Weights of a small mixture-of-experts language model, trained from scratch on English Wikipedia.
Size: 10 layers, width 256, vocabulary 10333, 32M parameters.
Below are experts of layer 5 (counted from 0) of a mixture-of-experts language model. Rows are named router (the router's row for the expert), gate (a neuron's input weights, with its number), up (a neuron's input weights, with its number) and show model dimensions 0-255. Each number is 500 + 25 x the weight over its row's rms, rounded and kept within 0 to 999. Numbers have three digits each.
After each expert's rows: "gets" lists some tokens that make up at least twice as much of what it gets as of all text. This comes from a sample of Wikipedia text that the model never trained on. Tokens count by the router's weight.

# expert 42
router:511486513520514528488503509502463526470491484522483464504493502566533520557502477543486483518457517504472486496487478516507502522571483517541518470500502521520488455531525510502539479489502510471465484531474532532507489546514503499535434490493454494544481458489464476515500464507495498490459480465506485485476482537486496500470506499493519478460483478492477488477522497478507521502526488492501508534481526508474518464464509505543511524461505528495447503467507492512502473538489502488501507557542533486512535488532503515485479482494523488460492492491466471514464467508519523516515518498471471529514558481517494542508544525493536472486516529509500552469473453548489500501509499505451532472484465468483471540508513517487546549517527494471519502464482495460525479487477500
gate1:504496462529542511466530524503511520509474511503497479523533484511533506499504534495507482518526513500479501476505506492459466501545485532495464532527505516518492472474505463484447514509508539447495501507469499486519525491489497516468493510491500471535497489490535556473482558463472517483479541511522468498462511543478477488490474535488506496486498519490507547476505506431502529452547453462522512502457502526513512462507505545520518504460454502538473506463530492522534537555477502503516498490487501472526494469501491479498492473485498501539519523472497490532485485497481499512509512501439496509498518564507484512491489475524515482505528499509490510495444469481474460495468515498502482441487460509501501493524509498487545468498507522532510492575512486449521464498457452
up1:472538487448471541487505511528546502503502486569487472475491522492532483495476496541547449503485480492501494503478486468478529455499510499456518516538471481478517479475498522501480510478499531514470460508556498498473516537469443514455543501507508503465543451506495538462526517525506530475497503523497531527489517515496526508501495533546542508500513496480504507502446522536481496503520493500509479463482500476475463546478522456520517511512490456500470498491530516515456534509487463448464506499510514504494550487520521492520474454495541514470499537545517512487527511464509546502506536503547510500512495514486490521503505481521447496522519504494559524494514467515470532484534516505525519533548497499473506521513507459509493511504534452489490474523528498514492521510499486
gate2:541500524520506521540493512505481516459503519480485473442510488514525507475442524517506486494454512532499535520487463487524510552473505532531498524536499521518504541460474472525486508503505490457479506471478514496540521501494498534494498509518512471481486514513496505488509530508535499504485517530531489504438507483476549494475479515518535491491507477525528517547490509539521536476499456482476534501476517488479538550477504469558520496515488502528533483498529470479495442508435527501525456494463503518473493542503527513480482511514489474521457495517495506440461494484482500509535460497499505451471506540487493508446473454483479506531500504482496499503487469497457504477575541493505465451514519504504490506482515468491491482495439524471515505498475483470528495519510503
up2:533479492511505515514472545514485518525522470503497502481486489510435522486505480513481570506521493490513510487504468549508472508531525496506505496507521498526495479496491520532496521470529486498523458472495486495505488512512507515561484535536526536516512532478526504523531518526478492475526544452512514481486486533519539510486484514483465518505484510523498524472462517510481491526541490446508516493542550503459509515439496479526474474479533485500491540464502480541535548528485501504540525498511489465464477530458463447512457468522463507538484483517536497501503464475484522491511466510467509509475493528515459515529479495507478460539515548519527489468524451516496517456490532550501521477492479474503497547532489475505495539473488462515498493475475492502491509453479522
gate3:462467535519538506509515495472519542484463475515506508486516458507452479481484480512501472529511518490545489546504500513492524503508527508512476503502540467531516469503495486515501498554488523477462495529482504468506500539441471510545491494479541495538460482528576510471471507534526490482510533478554442502491504515459543475483485482497480504543523527478585531489520536480502500476468509483521495534516512541485531497477510500514477520535473518516531496455457521540511541484473500449513541517497507548494499558491487569466494486476478505506527506502494491474483509476484490487488535454478490505491505512518492474500465507495502525499513540488488488483475471496495472463496493513498504446537523504488510506527491489515510481529511526484490493492487504497505531539526476
up3:494516495547515494488526482495539548514500495566497471501527498494551483488514512559513459484552459488515509514474469516471520497463443516502483480481467484519505513540527480519542551488491489521492465505511479467490526487520517500570550495529534467494537478494495448495521490512511505510509464482474506505539479482469501486505508501532473505522481498518492478494547496501522582521543519476498463557485489525517501501489480519502490464503502513546521524510507508504508506498498501470501513460504470502504534490471436488496465520514457522511530481500495555504491517526496487501474468519443491513503491501511468487448457516478514468518528486505491546460524488499485504507536486485510513461459485483498494499515538515508479446500498512466500460490469489531524538514492508
gate4:451514498529503502510489501500499490504473492501507494502489458504534455479503530512499543522520517501447537504531526514475492500554477500489489519506545479516509517508483519492487528509503518484512505460499471488471477491499490466509460553492488497485507474502497513488522490453559497531546500493562495503473542514484484512521500537515479480491490488507552483520473475527508502455510488489532513520466480508461467510487534498509499525483472508491538490445513454474539452539505476549497468540453506521516507512551491525466480533508499512492499447487516479539560478491478565502506519507502484451488528504499482460525515461506526470525477490476547481508531496530484484501507465451479494478482494513473528501509494458493507513490525483501522481506508488454464482478579529
up4:492531466515527475484513477461503551501492486526490511504505507512475465503499545513503502458498494529489567487496529474448530504505497509515492509527501529486534472466501529502546508532492497506510504466521468474463485507493477526458497461562484505549526507498456486485489508485516486495471538456502525548497485500528512472485532511483487462505484477534517491513532503502481525524481509517497508503522492501479509511465511530522487482541451489481516514489500478524481501445519484522526459487458480525528474495468488543526506506543475495486489455495487501505489488494501449488500488440503536514512502503519492519489517495475540507500470475508479530536488493505422527530506538523547552524553541454497519477508510471487503531520489516488487490491477504545498501425480438
gets: "s", " of", " | ", "ts", " to", "ks"

# expert 29
router:519506512511476478490541473514504478501537498471514506479490493516487533473493496506497496521498516510487460508526494467548466518474506510483529514483486514460494537555485473522506466489520502485490485527473473506502516532516444473458477492435516515507507479479486458516509497514495522516474541526489485521488503514540455481477479480503510528545484505533506476503521500474550488472441478480485497520498517475493502526497493513460504470500534519471484480465483483494550492486482498540470509513504499458500453517474507530508461498538504527448496532470457522508528524474497510457472536512546494518488537496479516532499545513463517468501459500559462559512505530525477544486507465466497572474537537496497490485519474514494509538510498505527523467495535517524549518462492504
gate0:491488525492465502487514509513541476494547515503511519499510474457468464511492484474468532510524518492451520518548502498512536574527521519527486512504482504504572487503518478490509486478509447505460456474498438486460469503502530501496508502534534518475483494498512548487536534511521506519465521498494503439493501507542528459519496504518446504486483519508495498533496532494535551494496471472512484512534494486470514480466490499482510492540522461490492490439519513550535521458505495515449467494514519491473474465516489501451515516467480481518521532549484534502509502503507523472509517450532499487509488526501466547555493510488471484525481532502478458477485524521510510496498492520473521507499508507499504536451524528480519495518518471503508477441513539511530512520499487
up0:494445489494532463543488522513539464515536500519465515537515528506472503493533519490506538496450526479532473474537535468506475551496527486538485465504479504521531496494548498470522499460517504480490496483504477561512510499525506520484508474551523495480501509496521482505508481511519521518523490554516515521517526489499500495482522501537491495469484508555491506443440474469497540512460524496494461508484491472485531501512535472467576501478503519499500486458530425532514502490522507505487512507525509533484504498480488512494529435466473484507534501483502491520511490488519457492494502497516479492502470492494495506467523542452484516476473522505531517459483454475513469526453519524524509526552517482500501476515472554502479452494487471509526480524503515513490470510482505
gate1:486447505541502466465496536485556472485529445483494489513517518479485486487475548472490515520484487498498506507553558535507467461474530481518479542507520506441466546472477508510481505483528501471494492467457468484498492507452491490473499512469520505524468488506486480483497498468523506497457517492489496503483506540467471486494479491494472501499512496540529476476528524508484524460492524464521494501518516474534490516525471482505480481501536499465496472496494488519528498494533481493483507456503494463465458506501469477498498513481545504480494518499523498476502490491532548520482494538550486529508516535493547525563492495465511524483489520533466524539481525505490519548497497522500555478499560524457524526491530471498468484558495528465494526527536453511510486477495478
up1:485491481487534523513478457514489519470495475483498497523496500515525503515501483504522472477520527472467502492549449500456497534498490504479501501510500520494497548515522496505495519508509507525458460461464535514463488529503512451481526481518506563521498505523510465498495510505528529469505492469509488492467497543472488568500495493551489495528507494480518512513534492452506505498507440488466523488491491487478513489485477479536476519502520517474490513509469490519535519475530476500485517525520513434485568497488472507492483485522557519540493529496511513498484519515464493487527510512482493488493564503479502542457550498511457447492531500547503527520494504515479544506506498503529490496461424537519469531511511502456476520433468505538480510482485545513464492511512465
gate2:491508485498557506476485509497487461450513505504509499527508508497501514531502478481517487497493519470533479474509480514471476503508523534520501432539469507516513480481451465504500508500517514521483493470488499482494437527495502517489557516502568520473549453513481470460571496487511490505491491528474500569504504547522496522507531451505491499518488517487490477483530462535477502454476457534528474504547515512485499503454499490470485507497500535506501508525502501506532490556540511471454476505473504514438477503488497511490533480495481528486533512496518479485501487475484486453480514492480522513519496504457507488489509493457502518440506502459533460534503513552461534506489495490502505508525520504485521583490474474523508508523500513476524474546517504504516502469510468
up2:509482500509487456498522495482518481480444509514506470485508541514523541469470452505478507526507495518494486494489462523506513513520491487476504470480515502513499482484533480533490495501512504490490509534486505451504491461474500526485528489543498468492507543498531468512510507540541495512468496463507488516510499509426514461511476548533487487491463496459466551525483493498519438544482485449499497509469465500514486489497545505500486493527471444552527459515525509544514482536534485485503506419485502515510440505487494499542528501523499478505513532506522482495526503513530469507517491478506538532481514522542498502517480501474574558493469502503529504520497513460545494508490498473520473469533503538456518506506459544523499514459520518510487494497516482522491473482530498
gate3:479469499531522461468486560524493489488463529461510454498490483472473514527502511506484513495503506496466515490504500497516518532519474472508482555510517510498495515496518477516464490475477507470488508484509510507474500505497518524522499491467550549486495515536497533522478540483514472498538533514482433499471530486550498501528492487488482479528516549488500508517464522482507479506475509487512452489469528511469509504518500501497527471535541476500525489542441510495487490481507510520472494476449503522463468516477500483518511457500501494497449541506489508480505513477539505521502542443506466531469551509493494473525439538535492457443482514525516504500442525517495488490525555510550493513485514491486525447534508507458459492503533480521502535471551484521468492502485509
up3:529504448491501466513541477478494490521500476482488499472473457502474464496472486494523567480487518488486541526468503478479455525463462462512478506493490520445547508492536507432530500539515465501476509485533499486463446488540473469450478506484483502540523479503449511495515517486531504483522500460492484492529496537479478497497457507514529515516487502500515511489519489501512486477535504551535495512529488547507516510477534477475494446512508504515445528497550512508524485511478515499499500467503530429543447515484506516475497493516468543520494483495483486495519518520521509489516500547530499502503531499468494534478489478542558517507489481502458488462458513480495510522492483510492525502493503524541521535541473507492467540487469478523517466503491506534472505514518506
gets: "–", " to", "2", "R", "3", " club"

# expert 2
router:520442490553486493499516517481492523504453495497552525505509538490534478483503483465524473486524489476475514504529467500480508491441506498493477496480528557525486443451559503497515513491517478538511497448518488490542521485470490469534505496501503497534565520545524535552554476496526486502487485546498526447492482511516530497529519496558527522479549502457491530481554458533495477483474467505515515484512481546526495484436544520511513508509492531505443477506489506527543471511503484445511468473513527474504508495517495505510503511473481465524488473487473511463494484502489499517472487512520515502489502481488482517499504494474523490527509458482503476464502516496492496517493486497479523503465517492493516500478540499514488527537477498467461526466475504481478533518479488
gate0:465513521500484452498513517478474500499474509487445536558512475511523521498443487491512489487464476530502491493510489490445489497511495523514468506523513493487503468489476501517513531546451505484518519509521533537502496472475503474514542478520516526519503535507498499553481481502520520498501520508511515485483547509484501499507493522510513501471494503505480442478492496514472544511526458510500527498464486520437521489465530491509491479532451476536474469493470478502509461525531528509430503459530476542474453519462512515494474522474478474543494505525476455507495476524510498507509499539531559490523528473491515490534480476525529493517516550572497452523502467463521501541470470523485487491481478499464468528499460512483472511505494517520439523487476495508504511522502477
up0:498482474491475505491506511514510483488480481515509484461507512485475466477486483531470483502543505482501492523468481544524503507507502488503474491509501475526515494512507518505507470521542510472500522527470531532503494506530482472496527500453447512468518520507510521480501471480472481507490524503568503523488513499496486552509492504488505482484513463509531493534478498487480531494481448512526523496489554511494420508491512513469471555478511492509478519512506484536474490514495490479534528538498494492481528460494508459466496493470522488499525534514524482510477506546461495493474536478494487515443460574531493513503539516514498449501498455506521491465449507512437508473567516487529501514512519480513517554517502484508488531519493554502557550496521535491497444536483456
gate1:533513546477479515479508496466472489522463505479530478576510473516488523499504469497491472462515463517522499478476485494508517484493503483509520503524566536500493496513476554547486513554530515506452497466479484486487523484502471454527504520441505474486511499501486449490509513521501518526500497465532476475469531525512492476510515503540488494493524493457531531512517513487474492510501500483499490526503487572519470475432495494476509543475509468507517506491512449474547537500507509520492536523523506499517507510494480465511465496446474552516548498534507471477500508506499473521537526471501489521483503515489485493577495478470437478474484502505524507510506485473482491505488488488497522500504451525498519488480487514573457497500531472502475499500506520498485540501552512
up1:483496487500472460486459526453503549519495501511566493516510484487481521510472472500487520555499482497509502486470502516524501508504469539468515480485539511449527580475505530470509471515493518533562503460500478483520534491559453475479507490523470481470515557531482440500491507502553510521519495536514518489492458543485495511492521507474494457483498472562488482504515480521491499551511482487514478522461495520503522508482499527509540478490520483542469507495460474485515508471473521503507474487482505482485465501504521512492539491473516486468497492503517517486519463439491507519507503487512521476502484503504488508510544504486531492519514510554516477443523492504473511450491473517481507476482519527515546527471531463513492522498538539544526478530491495470530494490474493
gate2:484495503486496467496504520511534485499501508524493509519535492508500545509492496542469448427540473485468484510483518529507506521488457522524471490497496515476457501464464499525482510476517507487524471468486524445540480532466492564519540494524501465507480483526503492493503493534526486515495514468516480483482488507514500550500544515442514515465522501521533545500500478497516494509485488541502502522473497487508539460530460463490502496485486474467473491453506530486460507474503520452516476511514490497508487500505505541512503472448552507490478491512499481497465521529512477477514509442483513483505476498516488465504475490503434498520496533516448476528508498585483469479499470509557554483497516525494494511473500565504515504523525505510526522507521463491520511476481462
up2:484521540548498467494485516533468538494496474500505515502519475536452534538508496537489479508518460508503505495456500508513499491543482489479468497477507524460483541521490514520542542500540488496509503541529514444537481510462478457483500521494545525454504506496492522522516505507474504501435520497521469536491468495481513526535491515508494504513523467508511477518494500490520478512500520488487447509549467476483493538540507496472471537534469506473524516518506539497498492439507460487496509534505457492527474500471496498511510458452479517506449511476511488491501447494533484537530524530484491482466526534495508521511521502459520522532486514469484478482485496504440483483486494433503498484542483504512483486472429492507497519475517494487471469536469531469460497472491508
gate3:526483516541471528521491579551476467478503483445477508524502541456498460506501495491493486516500499462503484476505492482536515478473540479504497477494506527525515525472560505492502486469506513495560540527443457498536501474504544504495500495498526514507494485484482497445526506489540518510486519480533487511515515513474504483467498524491484462487500533518496456459532495496538479442503525448475571481500472481490515464520544531517487525484534493510476489518501520515500540484505461485489518513482518521503489456529465453519524447562466496500473502511496459483499481506471515493490485511511522483489480434505524486505513472545489483520513518513459491516468502522501494490479496524495493479512524510502497484527520518515528473522487514519499522471535468486538475550474498
up3:492527510513495515500477490498552514493527499468489525499489507496505462483482509525472502514499487511504554504467474523542474475496495523478516497524481523493479506467520545530526471449499473539534510514538473491472485495487495503516522497502484460480535484502464535483506502481520466530492543504488527476474491484496539521529484489505478498506484517436501484484498525550462509466560509522492482490458484504531504500473511494483500547495495518491515521549526477536508497514495535525472514477508515507515483489473510499466478488552451490515509515513518529487469515538476534532404511510504483512535489512504470512511535455476506486475534461476502559496466495529484501518554498479492490462460554483477522529481491489516531469481538496486473529468484521549461492440486524
gets: ", ", " in ", " In ", " January ", " May ", " June "

# expert 36
router:547474502509540508541550499469535501473506490459487482496521488466531473501498489521480493475477535513475531465510516437489544481486480496510558487474488464481486504491500451538499506491505525512512486495509510482475535489485516536518525512451523527478510546495489476521523460511493529471541483491521494491483519499474529560474520478514513560530503522485507579453569517478504450512527497467473500492495506456499499498455460483507515457514527480511485506474480511524479490454568473470470507462460498525452494522494510511470489524486490474505529524508481516502534532510497521497481566508495510491472494489516502457520504531495503519494469499470511506502508505500514471500518491505511457505476479473492471510498517533503485481468475467468474477479482484532510482536528524
gate1:520449480487514508484519526534469466477531519445461473542461488502552502498493495493509500487515460487511534535496492491505527534519490512482531532498477486523473511467501506529507506497467517529490530482476473520459483493499503494485458472502489542490532513487483485504451458516471455469495469503495509482503482507523510468478563445492470467506496445506466510519502498505496506537518577544516491491541505496513498503509505508499494536544491503502542519486487473484492494522496541505489500505514508507497471499460475501486487509510488496451542484509506485495465492542561475544528492507525474475563465488511546521501488527531491528517462516518539478549534529466482482517500488574490490519469513528455466479510500505492521483555482524521502469484527490525494501523494503
up1:488538500490501535458491491495478539537456497492487510517483504510465484487485496526553464494518471493494475482508476497494522500581501528512475505485527473510497545496519497516449493526535492470547473496461452486479533494508519505490508502511526417448515521468495508475543458500566518539521460511453487460478512513520563530499512513497493535536468536498510506501491504496476481523503468479522462502513480501493516486545490447513510523473490471529447488505511457488438472509495509552535499466490513478482471526505528493462482481517466509490509471483509484509509499485487527524504499509495525517488524504507505503532494514497473507524479443479528490516515480528474520513525504488490517484464513491550487535548494530496558503523524494480488482536502467477513489505505479
gate2:473536537541523502496530544493494517541505492463514507498522504427518499550503490479483495493489506497485447537452539493487504497501509535485486484505483493519457504474493500474438512467476502514492491509511502507488498512502476548452489501504533493482459504494530432514535483474456501518500468454490506509498518459484471469472528509498549536524494517543510502486490513465511530501478488469501479459521494495481546495483479472498545461481524463532541497530510503515472507480490497489502483472505524513513504456529490500501513511490494474527500431506514494505474502499511521554502507490420489465467504532493491485525522505495489483513545491472557514506524484493530486534513499498497478536483529518534542494516470506450544496546461498489497501500524453522506528499543537
up2:491469503488479483527527506476480523528531521484496493511518464469514458500451518488482492520451507467495501470441520502483530505485492527495475467499505440493509494488539478558545538534511480505485494547513532484485515485529489473479488521491484505506477522527488464500538455532448488485487459564505537507450468487464513507518527482502473478526510502526487499505502476524523487457542519511509495488498483460534485452462534510520529507535475519466487506507488463531514537519497529508502530501453491508515505463509533489510550558526522525512532487452519460482485525500486508469514531513495503493477485485482461501509545536492525505512525465463527492494465521503486515499551521512528495518475486548506477480422473513519505534493517489454510513494514506474481502505505505
gate3:482477544509507492474507513533517479494493528521547474503457516498500488503533524515492472458497491486495534479497478519469506518531462506483501529477494496499528501456489439527515521511478510503505515504527519537440500510540492508468449479554517511477493504494470516479511541516514487498496466490486525488510500499479504527494516531514495484510515492519532507458477537488507490509514478488502546450510528477490498494485478488507466492454502549557477515471484511557502500474511461485583489502522466530509508450474499496501426536511513533468477503498493509514497499512504490511504543520470503479477523508491491481497495489508482467492519490497498529453546550510528482526455480513488461468543515562513529500481529518428512476469472514452477543478484479523488470524494515
up3:558501475504485488542464514482514511513528495500501498514452515519496499470499517481526519530470486501525505526501499476495451479520541489457489523488474493480460493478506511519509500509467512480467463487490478516460489541507491515492519505468497531500500470513496507500458453480530492482516540490511533528508512489514502506523473528558530465521485532514531474511537483476482488493481464539461514482499491499509470479524500524501501483473530533496481449519481510511513549505468479535482468486502441497517505478540521488471508492529470508492472503482467478510521497491549442526468564468496461514484474518506460521534492492488473474533509556483511492487534492543536501491470496486529542466497477523461462492495497510517508491503460491478474479511528520487493563564530574
gate4:533478514510486512531485493506539541523449498508464408482513468471534491493494490488494504517502441499518546485457504467515510504505490497488476537475502513531479518495534506471462509460561511500511551493491503518504485521497508527524539503522495526484502502506504448507486495484510524461496507531471505520490511503518512518462497516461480518524476487505524556494491515465474544514454495483494531497505461505479477519523488505538504525561476470468455486539472511505580515480526484491507495475530469549487466508516462521459488532468479474484499514515463508471495521484499522473544521501553504477506481469493552500475499466526489465500517555492520510473500519528478497491458533489498465485522554506516533504489506510510490481470522532511533498512489528489506498513475520
up4:527460466504503515506498523495495545495550493475525499470504487474502508499486509517503469457531511490500509548507504549492516472500513508511512515490482515470516556492470484521491496468453483540472510518482483515454456483439513465482484524512514500506447524501523492486492448503472524487530469532449557490528498503524484469476457503512508501576527514516492495514475526490487482531445499502496521550530475490527505460495489515417501483443543502514529500474485537483486513487536520500532488484510479500509525502490512492472522516521501505478504489489499497519481490501534465499497515492539472530552524476487519491482474517485483543499446469550497528495519522537516511501500484509511515503459465507483485448471512475462550516485477467498493512480443507507518518516525478
gets: "\n", "|", "\n\n", "===", "==", "="

# expert 39
router:503492491474503500448536499510514519499522541494472516486531514519528481499553496519489494490491526521516464471475440497524497514529547462513507514469510513474493548500497487496523517511505492527463519527503487457509471479487527490463509458540510496481485475513514462476493482468494501521506490495500496470497531529524482458515503475476506507449522494500520464514483514516481509550498468515491543496489461492519470466488472458469501598509537550486458473473477471525507520509460495527492501526513496486511472461492507499516499465492484508476458472501521507505503530497513516465496528499534467489533513516489486494494515468515544444474522483491538531512528528539519526505536454475481473523502546507481536515505525527531553512491508538430459489530509494477499494537461504
gate1:545485484515521480502443497540473502487532562516491497483517492492515514498507506554535508521461524489428488438496483492479536534492500487496504462476505515465544529495513511493493463505522525497496509521526498458525514527482550530512456480464521529511505483500506517463490479471482527497514532554535496514474474477505476459548495513498543476468532513514500476503558483486489483487498483524481478463489508497495479438445499513498528493506518510541536512482523521503474508453501539508477549523547511505473503496497456520508534503512523486463513469494493501503528531455524487483474475521519505514470494496491521510504506502516477532483534515510552502463475502523516482501473508507483489492564531518503468491472488499460490505482488461461510519533551525513499554471512503
up1:539507523516501541519513492480502531506490507486515502461510546519499531504530465509488498539507537517522495451515485538508469496473471460481494539454512489509512455513464521508473479489448468520528523474466515489474463501537534533517502486481494523468462536508491488457531464515500457493529507488516499513519528490500499513547499529498516519500510488484532527483514495477529489485517585466529488456499515497496520474501487520480496469501501515529515485486519502497496550530528467492527529476510511513466505486462504463521517475470512518478564498501492501506493471475494494478488486496500500511462568511491500517495467498530535525467499485518521530492479503497536468486551519489508485493505464543547535497508468457508495478475477486485473465546488489542581460491445497
gate2:498483481509500523496519544466481462520515480483522463489496510506449490518476505488509479534484452514488462450496505467456500472504506519530470521454457468488507485515488481498504510478463523469521483492497484516444505525501481488543500548515491441489487515515448540513531481520494490500483498509509476483521492518495512511500536487516474506527521515486495493545488510493499551534505463493514548544521479474497511452519469525513500510526563493492472506509522505489505525512502503515511505518448505505520516516523496507532512450532479465523537487472475511535528453448513486534526485493508474536517552496550550501492467504449506534535497527500530493502524479540542523441491507520513477510539493476459480494512539453485490515532485548449512508477510501517493514492474479
up2:504514459474506536515483485502456544517496535526517521510469460542472478517516457484521532489489471445545494520525470461508473481515505498514529492531515512505519453493529463543479516526459516496524513496493489531489495536493501499498469485501466457506521478468512511507497468486517458511507523521492517492504504506466510410479518510526498507475522496501487506514514479498493524560525503458482488514497525475502532496523528465534465511561506481543503500507499456527529509506460467500489492519537500454544478510507511481527555515475508508496527523485473479503528481487542523531457484495459470494471494524496545517462489499494508515499475562497530533486493525469518493483486437506512517496484459513476503523505514481477503493459499499524503472504488519529451532542554479
gate3:510445508500496500524513528503517479508492479505479500465473456480504489494526499515522488461500543495522517532519518510508523487508469515508497523479461465478473507490450492478494534510549491448517455464498461507503498505535509489506568479517474437485510483475506522523524520505545526545514448504549452484517523497492464487472538528514483510490488507533503500506477495516515495544519501494505530525460530510502505477478468491515506499452546471517515509495485513532528538525487540503438498492499487496476550507505480461468518498508492511557532537482480494448453485490498494474473516478543507476535529505456474494509494533499514473511470526450481502517472509526505529481454479524498524487549532509474507478489489510512485500498507519538498420485486483530486503488520463
up3:465486515479518521516484514514478498489482515496548487482546467520493459509488486496537489544488534499480497483561499528524479538501502503497520558540473485468521522492468440492511509504501496505484485430501492487519473499499473479526569506483500488503535529496503477499504491492514473541515482506479457506476461490509455493480481514521556488506523547511534532522504508480556516506507492503522488523513493527526500523490494496510526512518481502488507479473482484511498496518523506486448522520551505521415546530473508515508506476475509531476488484533501519511496462472480470466450482458516485499497568482490556525508487497490458480532513501484480436482492527492519507528444493540489524545515509521502514472518494517466500492517513485511514479468495504458450520532511507
gate4:514487461511504523512525488515488518524468487511542508477517556495513459477510551539514505497494470479491525510495495458490524523510531493497514483445478478496507472491512494525496508466484495485510493502455503492472540497436494542516498509531546496458494498492501517496473532551504524497495483504530482472475505532489557486543553479523499489469491501493495492495490505524513526498499487509429509438530465525493501485462473482472526557538548516511511513506518473548440458512546508446550552458496478505474479469505513530472513499515495504504514505495490512506542520534540482470516495491508489527463488506484507491532480500520504514528507481495483454452523506464508450492462491515462472502460475488526506511494490501509474519497492520476496454498513484538469494549522514
up4:532419542468537498486460534501562508485453486532497493497525489521460540550506510465490503555509481502525500518498552537551479476507504546464496502509491525517458510462519524520478545493481544526496455511504495519484484509533477488503524514463501497473497501510477474529483476487521473507494493499455489502514486503467524505487480539490523492508519510498489515469560521462480521497502506469494496508492476474520479516496484539500489483489513499552465500472476511520537532510531461488519470474512495493510497521522502467516502507510496485459489531485507474466529527478501498557462526487536484504469480539486459517487506500480467522502546494466489548483430495483478473526517493462504511533512490528460485531478501542513493508460493465506467539488520517499532505511495543
gets: "\n\n", "\n", " She", " family", " people", " He"

# expert 6
router:507516490535477468534508549476483496501491467494515504501522473493538460494505525467484510502493522520556522460456479504535476521555512508486455506499487506494511509526502460497507510485472440465557534479501522481482496478471530493473539505508524484483448443488526491508473506514483492484500548499498512502492519507456474475519498507513466487503499450498508496486485507509519500555459466516480492506506461500503490503517531470510474517532480467482528522473485502462510484489516502508492478537516520540506516500509535531555496460464519508523500504505540502476529484534517488493498505489513536482445491504481498517551478514458452518528464539469478512479528499472528503525514494497520492549534508485542523489485505492490482482510475521572574441500488503482527539523537491
gate1:511499497511527506485513513497490479496520491509485507487518507518509499468457475426453493469494536518509487464515490486481520521497533513528510524512519436495477488465467509472495464483502464473510506496474496513516523539483482500478538451507524512464497463496502520488492461466503549514504528516500535507458505526499483534548534486465500522449504472496494546523484526480510481526483521506512488509491477496543504509488494498446493501487487469490576506526470512475506493466483458538494493514463533512509469545477481520522496474485466468545484478512496486497511523464527536514515483494498448506502464506510543509580524520512509536525521509527458512515518528539453509550507527509518496499562515505537525476485451501479513526465477497502522505488504479500505448479519540
up1:498509514489468523473482541541478501509496471523500535510453499499477522566497468484480524489484531474496488495489556492504533475497503492492490513498491468512478518471518505475535491482530489521469516507493475506541479485467513509502505499482506509452501502523441493442461476522520549485468516473484505500463509541541527476515507460472487547495521539499500525509498494519480479446467528522493484483490497518580545489502507473458499544524493493516491452505536497491498493502531515474467467450552493487497509497510495526530498525451515495479489514533508530536459520482509565526485461516501521509517509513518540464504480499507576515492474539490531496473555473507465498512503492501504516484532548491524501500474508489518496492514506441492484517483497488507481502489556499
gate2:469482503543525557461487466499537478550515496511524484514495460500481505501457487508553533527468482512476503514500491492467478470533523475513486493502454540504533471456510488502522488471518468533498482536449498491491524531476498503477489516511519520446502519539469521494533542482536501442499543467520523482497476547504489495523507512484489505513466495477476470475494556471524519451511518478497503478498461504495532520482479519524518463562528493508509483441506510501496528495499525456512495523522501528473496485509505517508452502502482499506515498459500547457491500491514547513509510544538457471485558503489493491492479518495513506491500473485505459444522556493509478458518516481527540517476490457525495529524532512487506486509529508506496506446526507526491497480530509
up2:493514487489512498537501471491491496517467533493509523482483490519465489526496477487493525459497492471518509551537500488508479515476457538517470494480479458528481430533493535497439507509510482491496469513544501477495475451525496535504500516530512481463517473510529503484508576527469538485490474476515572498553507496526497500504453510530527482485486463482474507468477518467527493506509522470446517504513502456519519476495518517465511499525493496501514551526523503472480510491506497488493533497488507484484500495511519477503460458503478494490529511508518525480510449482484503567527515477496505467455480519512511471542489495484533482506497516507510520478497482558490515546533475491502503500521519519532428512473566525510452542518489512479507505482457498524471491521471475
gate3:525485475501496455527454540489521489512471477537497492514495506526507494469513485461488539470528561485461568533485507535497518514522532487532515497497506455569503489498555498511490520538523508501564522526474472554476509474508495501513537531484474499472455476498521448482512506508541472511508506479498491481521483512464490494516507489493475466501547535477535462477520499529494501486491513515445497529514516495500503487485497496515504496527480516495516517470493548523489456499433482459512478460522470496528540499519520470460506502525531507497500469512510511478508516494493493481500450477501515532516491455517522510478507546494470481468512503542483524491490525518531453502508464516468494479511511535504485507544523497496510452468491494527439519526486466506501476470539520
up3:541509459512493511556498536493500535527465489523513447511427474543515501500493484482523482506504490527526520519460456489492477545494526455514503521496513506484521520491469473471487508459508510491500522503492524513526495464496494513504560484504524509491497471548526482456508485483524501498503522496497485470476519461516524513494519571461510513481521495507508462477503524513467502482504476551497533526481499479532480493523494479439539508466487523485519498507502474506483484477520501522467514522501482491495521498505461476539504489495510492531475488526527488448530511480477493506515532505521509491492536510482568502453504437503467507514516506502499494524502525450508526534545442510493486467481544550464522489502487474472475493496506484502492496528532453501453478521423492
gate4:485507488483537479470504528500525535505501519467481489454506528514493488519520500490534489526516504459541521503453558550502498456466500503498485516510513530523488466498491535518505507474485495490493516498494536477516486497479485512509492508460508470508493484516480484489489531491484465480515434550514519524543570520518500477473514515553495489491494461503499448526507529504509486485490504501520518507502529483447510515522511511523501505463454493504551500529440468523514476530447491499513497513465509526490459518499476495507465492512521501527522491517449517502480520504537460499538480511498509493455464536491555516536491479476484474497478468456493540516513463495532535516454495505500491520511466555472469530519466468514470497481479517549516457471523531540474525530509468
up4:474511481524492526495491501483529456518506465510492514456471495479483496504465485489474464511514489512472520524500509497485507453506504458512458531522489518492499502544525458504516480541498493465495461505461542518520510493506472529522494461486517484494524517531473540500494491505503527532491513516512507495525508482486482519499496508498532512507474487458526461491469538500540508517455540464512475482486552507508493471473523517536533477499568512488530473538466519461468522500493541514501507484492475469521523517535472508496479447471503484455543537478513498523491522488484532509510487513506512490512518548529523538477496443515509487447518512522485446446528464509517480486551508498476505481431498501494484504513483479488497518519538467470528523501529505568448551506487524
gets: " ", " | ", "u", "–", " United", "; "